From a checkpoint of a small mixture-of-experts model trained on Wikipedia.
Training: a variant of SOAP for the experts, 4800 steps.
Below are experts of layer 3 (counted from 0) of a mixture-of-experts language model. Rows are named router (the router's row for the expert) and show model dimensions 0-127. Each number is 128 + 32 x the weight over its row's rms, rounded and kept within 0 to 255.
After each expert's rows: "gets" lists some tokens that make up at least twice as much of what it gets as of all text. This comes from a sample of Wikipedia text that the model never trained on. Tokens count by the router's weight.

# expert 30
router [130 147 157 118 151  97 135  80  77 132 135 127 126 130  81 124 112  83 127 135 121 103 114 137 113  86 120 127 127  86  93 101 125  87 138 113  80 173 180 172 141 181 131  92 152  74 138 193 132 154 153 160 162 133 122 124 143  79 103 135 183 102  97 102 182  91 215 189 147  92 119 132  98 156 154 141 104 109 212 112 143 139 108  92 162 161 221 155 125  57  90 119  69 133 137 145 130 155 116 140 121 112 121  80 189 105 134 131 138 123 101 154 144 101 170 172 155  90 131  79 155 149 148 147 104 175 121 158]
gets: "duc", "mp", "S", "par", "mo", " S"

# expert 27
router [ 79 120  99  94 113 111 109 130 127 102 139 143 151 144 118 142 131 117  87 130 195 124 153 101  99  88  76  69 135 120 113 124 126 140 145 151 157 153 127 156 126 201 102 107 100 173 123 137 154 156 122 158 122 136 112  72 116 111  92 132 176 115 152 126 138 102 215 170 139  66 152 142  80 167 137 170 133  97 164 166 137  69 116  86 186 133 164 164 147 137  82 131 113  85  77 181  83 171 130 176 139  60 154 139 214  89 123  28 142 145 109 130 111 140 157 111 149 112 130 110  94 134 142 126  97 138 160 144]
gets: "th", "am", "and", "low", "pp", "app"

# expert 14
router [107 133 126 120 146  91 112 137 128 151  71 150 132 157 124 160  95 131 145 148 194 138 144 154  84  99 120  43 187 133 109 109 139 101 145 176 141 131 138 134 148 180  93 108 118 127 105 154 196 173 113 147 107 124  99  93 155 114  96  56 133 124 160 195 149 107 136 176 155 103 117 109  96 129 161 106 145 127 130 109 109 111 107  97 172 111 165  86 122 127  95 130 148 100 123 188 109 167 106 134 140  63 165  86 156 132 133  33  72 157 135 136  96  93 192 118 162  95 194 103 147 178 173 118 149 135  91 177]
gets: "ul", "ga", "ca", "ta", "el", "cur"

# expert 31
router [131 139 130 115 158 110  88  55  91 100 103 185 144 176 111 148 146 140 117 101 145 140 134 166 100  99 110 137 141  81 124  62 148  97 169 130 126 204 112 154 132 157  69  92 179 157 106 180 150 198 136 176 148 103 120  85 145 129 129 126 126 106 110 121 149 119 142 104 140  92 114 162 116 206 170 199 152 100 131 140  90 123 145 171 150 115 179 139 112 168  97 146  97 117 119 189 143 117 118 137 124  73  81 105 176  99 114 116  67 128 129 174  91  91 195 153 175  91 104 121 159 150  87 130 105 145 100 162]
gets: "ce", "age", "ve", "ine", "ure", "pe"

# expert 16
router [134  93 107 141 167 132  79 133 147  86 128 150 173 176  77 167  92 125 130 166 139  97 134 146 106 101 155  88 128 138  95  82 179 113 165 164 139 180 153 129  80 212 120  80 108 136 124 118 167 179 155 131 156 111  85 116 157 124  66  74 168  92 111 148 136  87 142 140 169 113  97  97 157 134 162 146 136 154 167 124  94 115 126  56 177 121 164  97 112 137 150 138 140 128 126 161 144 182 112 141 133  70  89  98 225 131  95  90  73 126 130 121 104 132 169 111 138  82 181 169 152 141 116  97 123 174 147 102]
gets: "al", "L", "ial", "D", "ual", "ian"

# expert 29
router [128 132 111 102 141  80 117  90 115 124 134 175 164 127 111 145  98  88 200 108 150 111 131  85 104 117 134 121 132  29 106 125 147  94 156 134  84 114 150 172  84 135 108 122 153 109 178 205 126 124 129 154  76 121  74 116 172 106 131 124 127 106  84 167 168  78 176 131 189 126 175  87 103 158 174 147 129 174 133 114  64  55 179 133 161 138 198 153  51  83 157 155 154 111 166 111 125 117 129 162 173 128  76 125 126 105 132  99 124 113 108 130 137 140 142 120 145 127 112 120 169 150 100 118  70 153 154 135]
gets: " was", " is", " were", " are", "ed", " not"

# expert 9
router [ 89 114 125 144 153  78  79  80 110  94  86 164 119 130  90 155 141 136 148 168 144 131 155 145 148 130 109  95 126 138 117  66 151 123 177 181  66 159 156 106  84 120  72 103  96  54 101 186 152 131 103 127 163  96 132  69 118 158  90 122 133 118  87 137 180 101 162 184 134 127 155 130  99 152 155 143 135 125 198  99 107 101 142 108 182 119 189 140 108  98  68 122  98  89 133 220  97 192 175 167 110 110 102 128 130 112 156  81 120  78 118 139 117 121 136 138 163 104 115 141 129  99 114 128  61 139 140 136]
gets: "hi", "A", "'", "h", " no", "ha"

# expert 23
router [ 81  67 112  90 137  95  91 136 154  99 108 153 131 155  82 123 102 114 104 116 203 114 153 109  80  77 138 122 168 135 128 127 140 118 112 176 148 148 126 167 130 199 115 134 122 147  90 117 135 129 160 142 108  96 107 112 120  88 116 130 135 112 107 109 170 108 188 153 171 116 127 124  84 130 118 183 104 118 149 150 130  82 115  57 153 109 216 185 118 112  64 176 143 115 127 184 125 182 157 152 127 108 122  95 238 145  80  86 116 147 168 156  84 108 190 116 148 113 159 140 114 150 137 149 109 170 141 147]
gets: "ist", "ch", "om", "ph", "em", "mb"

# expert 5
router [ 77 123 113 146 128  76  93  79 166 130  95 135 129 150 134 157  96 116 143 149 170 109 131  90  98  92 164 105 175 131  98  85 104 126  87 192 169 156 161 120 147 166  81  97 158 112 101 123 122 165 128 167 129 182 102 125 184  76 153  67 109 116 150 153 179 107 158 109 151 138 133 156 113 161 161 107 148 166 168  78 137 115 168 100 166 112 154 136 116 117 153 198 144 115 144 196  99 161  71 170 127 109 135 109 145  77  90  81 105 181  92 115 101 134 207 109 148  99 128  77 139 167 135 127  61 131 127 160]
gets: "ter", "er", "tor", "per", "ard", "der"

# expert 15
router [ 78 164 118  83 173  95 102 108 122 107  97 167 148 157  87 181 141  99 149 106 157 108 152  86  99  96 113  84 146  82  95  76 124 101 183 156 117 170 154 138 156 174 100 100 167 103 173 147 159 173 158 157  76  99  79  98 166 103 139 109 147 100 113 146 146  55 173 163 189  97 154 170  92 172 188 188 144 147 160 113 109  92 152  96 165 118 158 152  99 107 123 155 122 104 134 157 138 153 154 165 144  97 107 100 155 115  85  96  91 128 109 146  93 141 163 134 154  93 128 124 188 181 108 125 108 161 141 175]
gets: " of", "ed", " in", " and", " for", " from"

# expert 4
router [ 95 132 128  82 127 107 112  85 127 147  86 189  81 146  78 148  77  74 166  83 196 132 176 153 113  55  78 120 141 112  82 105 123 101 137 187 113 132 116 150 101 164  96 167 150 141 131 116  86 150 134 194  56 136  91 135 122  91 105 141 141  99 131 124 183  76 158 173 154  96 125 132 108 138 134 116 132 146 151 152 122 101 122  80 180 113 174 177 130 124  60 163 113 117 142 207 131 157 138 104  98 104 134  76 202 131 131 109 133 136 134 131  62 121 142 110 122 107 152 147 125 139 115 141 137 189 162 132]
gets: "us", "m", "ant", "port", "ct", "und"

# expert 6
router [109 177 116 123 171 115 113 132 127 125  85 189 144 167 117 168 124 108 170 149 112 127 141  92 145 101 160 103 143  93 114 103 101 115 133 164  62 163 114 113 117 191  50 100 107 132 137 142 152 150 158 120 141 119  92 138 143 100 106 144 130  47  98 143 144  73 128 118 191 143 137 148 109 133 166 168 135 105  87 131  58  36 180 110 215 133 145 122 116  32 109 150 131 115 133 161 149 145 127 174 122  69  84  71 131 144 167  76 144 125 118 142 107 135 165 142 121 136 129  91 152 107 133 124 122 182 128 155]
gets: "\"", " 19", " film", " 2015", " 2016", " 2008"

# expert 26
router [101 164 114 177 191  97  92 127 152 127  72 149 126 158  65 172 137  89 103  53 131 129 112 118 128 118 108 126 152 149   9 129 134 116 136 130 122 180 115 135 152 165 109 106  92 122 107 120 147 180 160 129  73 120 138 138 165 153 196  88 114  98 130  94 106  78 206 117 126 107 145 148  85 134 119 143 122 140 135 100 132 121  71  76 186 156 194 130  69 131 133 133 101 115 137 179 174 167  96 169 114 121 134 134 144 143 177 104 152 160 137 171 130 149 102 120 149 134 126  96 132 127  95 141  81 187 129 157]
gets: "s", "n", "d", "com", "is", "ur"

# expert 12
router [111 182  97 148 156  89 134 116 116  95 125 124 128 152  92 155 123  73 151 129 139  98  99 142  98 105 127 120 129  85 112  82 133  70 134 143 144 139 157 154 127 145  73 127  90 127 150 120 192 145 125 140 128 107  63 110 134 104 112 110 147  89  95 167 189  97 154 192 179  89 128 151  29 168 171 144 165  93  88 128  94  93 175 144 155 179 154 138  79 114 176 201 142  75 139 103 161 127  54 132 167 136 126 113 145 141 162 106 125 135 118 105 123 146 184 168 149  58 156 129 125 150 115 137 166 157 112 171]
gets: "es", "ers", "ing", "s", "les", "ex"

# expert 19
router [120 154 119  92 162  92  75  95 132 132  54 165 126 162  64 178 147  94 163  91 125 125 148 109  87 112 118  95 150 110 125 118 106  62 148 179 142 156 127 130 150 142 128 104 163  96 161 127 157 146 148 133 102 107 112 137 188  80 135 122 122  50 143 140 168  88 161 174 161 106 130 134  88 152 171 151 117 131 133 134 127 135 177 120 177 122 122 132 138 125  82 201 133  92 104 176 157 185 168 221 190  81 102 119 174  91  89  66 117 130 147 113 108 144 136 142 143  74 123 105 168 139 126 120 123 178 146 152]
gets: ",", ":", " and", ";", "),", " –"

# expert 1
router [ 96 149 102 104 170 100  94 100 116 107  98 168 127 161  91 168 121  95 164 110 164 104 150 110  92  78 112  89 142 101  99  88 148 110 181 175 112 173 141 137 132 160  78 101 154 122 143 153 156 174 159 159 106  93 100  95 167  88 133 108 149  88 101 160 156  41 163 160 174 100 147 182  90 165 171 181 151 128 172  98  98  89 141  88 165 145 172 158 103  93  99 168 107  95 134 167 110 154 135 166 154 108 110  93 177 107 112  88  90 145 109 133  99 129 199 143 165  95 124 101 168 179 131 130 107 167 131 169]
gets: " f", " de", " ex", " dis", "at", " 0"

# expert 22
router [100 146 114 117 178  88 101  94 113  99  77 166 130 164  80 156 134  96 172 121 159 112 134  92  92  98 103  65 145 105 103  95 146  99 185 175 104 178 122 123 127 165  88  89 130 132 139 168 149 156 145 182 114  91 105  84 156  85 119 119 147  87  91 159 153  68 154 156 192 100 160 152 105 168 183 175 146 127 164  86  88  96 141  87 160 183 165 159  95  96 110 186  92 100 115 171  92 148 144 163 143 111 117  90 170 110 122 101  65 151 125 124 108 142 175 131 167 112 129 102 159 164 113 117  92 159 121 163]
gets: "C", "N", "k", " K", "R", "P"

# expert 21
router [119 140 151  95 196  90 117  92 101 125 134 145 168 148 133 163 104 143 145  90 165 145  87 107 122 136  85 119 121 115  99 127 153 157 140 173 120 181 147 170  95 183  74  96 117  88 157 206 116 132 156 109 166 108  82  76 141 158 122 115 150  87 109 125 185  52 177 148 132 100 105 130  89 161 165 116 118  97 119 123 118  68 127 110 150 180 143 197 112  88 143 146  79 100  88 121 182 138 139 175 178 149 155  73 184 126 134  97 138 180 128 115 107 158 189 135 137  74 142  85 149 147 113 113  91 143 160 132]
gets: "s", "ow", "ck", " sp", " win", "ock"

# expert 20
router [ 70 137  91 116 131 124 108 105  99  64  67 163 155 213 124 218 135 101 163 123 129 118 156 136 111  80 108  92 126  54  99  67 139 100 127 127 138 149 151 160 162 132 129 109  93  56 145 154 122 126 196 127 121  68  86 156 189  89 127 116 169  69  95 189 158  74 135 127 141  86 160 163 114 136 156 121 126 145 152 132  86 129 173 108 167 144 165 136 133  54 135 115 136 106 135 163  96 158 138 171 145 139 103 115 139  75 135  74 122 109 108 154 134 127 154 146 168 106 128 142  98 138 126 109 155 158 133 124]
gets: "|", " |", "-", "=", "|---|---|", "---|---|---|---|"

# expert 28
router [ 94 151 104 104 172  96  95 102 115 107  97 168 127 160  91 168 121  95 167 110 164 104 150 105  93  83 110  86 145  96 101  91 145 111 181 171 109 171 137 143 137 161  79 100 163 123 141 153 158 177 156 159 102  95 103  94 165  87 132 107 150  91 101 156 157  45 162 161 177  99 146 184  89 165 170 177 150 132 171  99 101  91 141  85 162 150 168 160 102  99  99 167 109  93 131 169 114 153 131 164 155 108 112  90 174 108 103  92  87 152 104 133 103 126 204 144 165  99 125 106 169 179 128 139 105 164 136 167]
gets: " p", " con", "e", " ex", " The", " tr"

# expert 3
router [ 99 147 105  92 168  98  94 101 115 104  98 167 128 161  89 167 126  93 169 105 165 105 147 113  95  83 114  91 150  99 102  89 143 112 176 173 109 172 125 139 142 159  78 100 148 119 153 155 153 174 162 159  96  94  99  94 165  88 134 105 153  87 101 159 160  46 162 154 179 100 144 190  91 171 173 188 149 129 161 102  98  94 149  87 169 145 166 158 104  96  99 165 111  95 132 169 113 150 122 165 154 106 103  92 173 107 108  88  88 153  99 128 101 131 197 146 165  93 118 105 168 174 128 127 103 165 141 161]
gets: " |", " as", " who", " he", " include", " He"

# expert 2
router [ 92 153  97 101 168  99 104 108 120 113  95 169 133 152  99 161 117  92 179 101 168  97 138 110  85  94 111  95 146 103 100  89 148 117 193 167 113 167 149 145 135 153  95 101 169 122 140 152 150 185 148 155 111  87 104 102 172  90 129 113 151  93 102 162 152  25 167 174 185 104 151 195  92 172 163 177 146 130 159 107 125  97 146  78 165 143 164 173 104  95 112 171 114  95 135 165 110 154 133 161 160 110 109  92 173  98 118  92  95 145 100 138 103 135 208 122 157 112 140 142 172 163 120 148 106 160 140 167]
gets: " the", "c", "cc", "s", "ly", " which"

# expert 11
router [156 128 103 142 114  86 111 101 119 127  90 184 107 183  42 149 133 102 136 127 147  78 118 128 165  68 129  67 188 123 120 102 136 125 139 149 109 153 110  95 148 195  98  83 124 117 120 123 130 169 174 146 129 107 117 112 131 144  73 135 116  95  89 179 180  58 137 179 134  99 136 133 120 155 129 177 179 152 169 161 161 116 121 122 184 131 158 178 131 105  82 198 153  97 141 123 120 125 118 183 138  85 153 132 192  98 108  67 155 190 118 151 127 101 162 154 184 118 126 124 155 159 123 122  88 160 147  97]
gets: " (", " \"", "-", "/", " (19", "("